python train.py --num_hidden_layers=14 --hidden_size=640 --n_experts=32 --experts_per_token=2 --d_expert=192 --d_shared_expert=832 --hidden_act="silu" --moe_layers=[1, 2, 3, 4, 5, 6, 7, 8, 9, 10, 11, 12, 13] --router_score="sigmoid" --normalize_top_k=true --routed_scale=1.41 --balance_loss=0.00259 --balance_bias=false --init_std_router=0.0114 --lr_router=0.000183 --vocab_size=8192 --norm="layernorm" --norm_eps=1e-06 --tie_word_embeddings=false --optimizer="muon_variant" --learning_rate=0.00144 --beta1=0.9 --max_grad_norm=1.0 --batch_tokens=[32768, 65536] --max_seq_len=512 --train_tokens=456000000 --max_steps=9687 --dataset="wikipedia_en"
Below are experts of layer 5 (counted from 0) of a mixture-of-experts language model. Rows are named router (the router's row for the expert) and show model dimensions 320-479. Each number is 128 + 24 x the weight over its row's rms, rounded and kept within 0 to 255. Numbers have three digits each.
Before each expert's rows: a language model's description of what the expert responds to; "gets" lists some tokens that make up at least twice as much of what it gets as of all text. This comes from a sample of Wikipedia text that the model never trained on. Tokens count by the router's weight.

# expert 12
What it handles: Coordinating conjunctions. Coordinators and list separators, chiefly and, or, &, slash, comma, and foreign und/et, joining nouns or clauses in prose and tables.
gets: " and", ",", " or", "|", ";", "/"
router:119128126158133100144155129099096128159115150156137122121158146147144123094115142114154193115166134172169136113131090116134134117182128127117153136102119138160124132106128119125131123097159126068145142128137102169123136100122176122145152129110147157078137109148112095125145137157131115151128117127136150114130098101112104132143102140146158139149171087063151099103103140150176105117206151144126152111152124115137108138126123110147130096112111126120134122127146148085120117132129137

# expert 18
What it handles: List dashes and suffixes. Line-initial list hyphens and table pipes, plus participle or adjective endings like -ted, -ified, -ful, and words known, including, named.
gets: "-", "|", "ed", ":", "d", "al"
router:107165144121068103125151100136139153148094119122144142122140106110138094114136152150136129095191132097141134125113164147107072099154143120125111106132139066113132123136114157141126110171144109151110101155126120137113100118106135187139124129153152129161160128129121123109132124142129150107144131125123138101111137122150123205132127094120144119143098115119136133090148094171171131113130153122150147120107091097101113106138140131099121140141130059097115129147114137102096133107116165

# expert 3
What it handles: Digits in numbers. Digit tokens inside or ending multi-digit numbers, plus %, 000 and million, in figures, dates, scores and table rows.
gets: "0", "-", "%", "5", "2", "  "
router:145120157135112087185157132113085140126115154105173150150131153135140133128165099108141120145145123153124149125091119173144116108158147140151114184128077118116123136126122117112125104125176106106117127126122086181111118125090131119096142125115143138097173117108129142154157129153171142110090140119113150113145186132172112135136140093125110148157163102080162132160139122111156129140172152131110117071079114169170136162116108150144146111132105070087127120155159129074112118119149154

# expert 7
What it handles: Noun endings and heads. Plural -s and suffixes like -ation, -ity, -ment ending nouns, plus general head nouns after the/a, e.g. season, role, economy.
gets: "s", "ation", "es", " season", "ion", " years"
router:141146090087126105141117124132099145157111155123168112124123091118170113117120106160148156141124059109145122130098150153135109145118107133133133162130164102087143130120121117113129118134129140066107132147153128158117116132110132182098100156127128159119139126118118104150123129156168103111151160115138169128136139106121109135118154107150125133128180132120148123135129153121123091128135136120156068131189070132085109108083125105100121122086129085112129125126116140156146127119143102

# expert 20
What it handles: Line breaks, object pronouns. Line breaks ending infobox or table rows, and object pronouns and kin nouns like him, them, that, father, son, north.
gets: "\n", " that", " him", " them", " her", " it"
router:135152122174144066153128123147097144131117111094127185122120146168137124110074082140136149167130145172086139138141122133116123112111116121103134114131142112142139148122129149084120090175158143125082088130118143156125157176096129102129118106112128110162140125142108143128189153111121116092164129083085152138140100135118089144153155127134145150141125133120113148144128117143185110089176116104118065124090161157173129129136153129095120117148132140135134124153132099145112108110083101

# expert 23
What it handles: Of and relational prepositions. Mostly the word of, plus for, between, against, by, von, de, and colons after infobox field labels like Website:, Education:.
gets: " of", ".", ":", " the", " |", " for"
router:128158161141182078150157118153106115099118148133105078123128112120121166128103101133118120156146135116138105133107149140114132155108110133122132171160098174125115115099137152112105127089168175122133171114118128093171112101147133123123139163144148154174128138120114145142113137089063147120117167187079120146133132122145131108171117130143157147137145112115124111128126152126125128128150111120113094152068121119175183135144168108138119152167115169114105149099158129171112109133157118

# expert 22
What it handles: Table pipes and brackets. Column separator pipes in wiki tables and opening parentheses or brackets before credits, years or abbreviations, e.g. (Traditional, (2000).
gets: " |", " (", "|", ";", "(", " /"
router:144130127157153150166142106138122094151102139136140153124125121094131104135158121125144132156139143194108129129148143105134107135153141148112106174127113077138122115117150165101115122136137130088130135148113133135166151166192136179176145141149129127163145125148142153137119130155122097150146120101097109124117196131136130130108190118110096155138138162128129128116132151129142128129103125140117141128153166133107156130121161169106098119080125084131122167144085161175126130086114116

# expert 8
What it handles: Finite and auxiliary verbs. Verbs right after a subject, mostly is, was, are, were, has, had, been, as in "Press is an American daily".
gets: " was", " is", " are", " were", "ed", " be"
router:157119111153127135093160082180105146152138145123143133169102168079112117114158141160162164111152136108098093114133122154115146127097111155125108115152163086119129125100100112101121138100160139130104094094119128139130104141101145164068132129110127111175142128120113103136098155185161149150165124149084123158099103121109116145103199151147134143133116145116145122099099102087159154102120157161090209150121141175112127137145105136095134118131157100125135135116089095132140148144110113

# expert 9
What it handles: Prepositions after verbs. Prepositions like in, on, at, for, from, by, often after a past-tense verb or opening a sentence, usually before the/a.
gets: " in", " on", " by", " for", " from", " at"
router:159100126103083149131140188150112131128132118118157118136092171082132178145115133107157113123123125114110115114143154145132092112108111102128127120152151151147116109125144156121142118135153129166180118131104134135135138137184127137159124136129154105079125132108133160149166142062099123118140123084131136081093101119096124130113174096169084090142123128131110130160115117135100094103160106110127137155140174168176115120132101148150151118148134129145132119150173125081117112132130159

# expert 0
What it handles: Dashes and symbols. Standalone punctuation and symbols such as en dashes, em dashes, minus, plus, equals, bullets and asterisks, mostly in date ranges, lists and tables.
gets: "  ", " –", " —", " -", " =", " +"
router:147113128070099092156142114141086145123126113117117137153143119152122126137146158156126097096149099140140147122094075137106103102109083102221133137119109097121139165090149138115089116158154110140111106100104145153092137117086102148141121112111144101169155134114126130144110146149149166093110119133077118121107136121086108132140130086126121126135125114104122110097113133129140113165146149146130063152129155145137120172087084101160107170120136118107129112181110118142128136120142114

# expert 2
What it handles: Opening quotes, hyphens, prefixes. Opening quotation marks and apostrophes, compound hyphens, braces, and modifier openers like un, non, very, almost, e.g. semi-detached, "I Think.
gets: "-", " \"", "'", "{", ":", "  "
router:135116124130135076165146120113162124130096105095144137167122133134144109132113128190118078142140109126123091110145100120112087104158098130104168128131134119105105129102110133099098130153140131132148081098093117137114171148194122157119139115146138158225149111107116089139140119180085093107124101122111139113155148124106132097129119100133134090154142105103125190134141113140131113130153090103088153131141109154129115138145103152146147124120091080124116124144113140077143099085125132

# expert 27
What it handles: Table cell separators. Pipe separators between numeric table cells, decimal points, and unit symbols like km, kg, ft, degree and minute signs.
gets: " |", "–", "|", ".", ";", "°"
router:142088148134112134149089092125087138144081137109118146102141135160127130127102122166145154138133101129118127120153107135118084155166121119118140139139132107130134131110098115108097129146169113126115112114116124129100146132114124083080145136133159163174150143158125123126202140176087109079114117149131138098125104148109129107147151131151126135150184139109125133116097131144137138124132193150113086155148091172140159091168129136155123152122137164114117135135188108121112131106140081

# expert 28
What it handles: Pronouns and connectives. Clause-linking function words: relative pronouns, subject pronouns and conjunctions like which, who, he, it, and, to, but, despite.
gets: " to", " he", " and", " which", " He", " it"
router:140124121096097132123133170119131151150095082120126110169137133166139116099140129119160139128140173170131114124090124104153113115143133130116087158126143119138091107114104142098081114122158109154081134127155115129107105108124129105123141114127165154120140113146163126132094104102150150092128122128147119114101149136138130087154180134152099138141122155099118095088122116154128099121144141135146047164101114112133109144160153158115138165138098120111129135118153141076148133123133126

# expert 16
What it handles: Determiners and possessives. Articles and possessive determiners like the, a, his, their, plus possessive 's after names, e.g. State's, Rajinikanth's.
gets: " the", " a", " The", " an", " his", "The"
router:125161116127177093102095163143134126107128119117129158111123129131130131122126136133134104144135157071134127110191117118140137127114130138150130140125134150103097125095150122125097092134165098113182093140089147163113139218089136067156097120137166140116146104131148105124133115168165147137133137078130099123136157140185108144124133094157124122121144116157138175130107105176106105105121126141156126122121113116163108135163156135117112120128143149137126111150124094142123102115133137

# expert 24
What it handles: Surname ending pieces. Final or inner pieces of foreign and personal surnames, such as -ić, -kov, -mann, -feld, -ley, -er, often before comma or pipe.
gets: "a", "e", "n", "i", "o", "y"
router:118116161143125130147125157126151127088129118131103103120135102178144138141074159144124155140103140141098145130121135122079123108169150128142132178099138104121133106103128142122128132072114082156125137113131100105101094157102130118111124143067162093124162115134164134181089135156157149121116140141112143171119155129163158122133146155141105106135130132104166165068109148125143113135122171109122118167073096121111155179131120134118157112129189139132148134180082137129158125117029127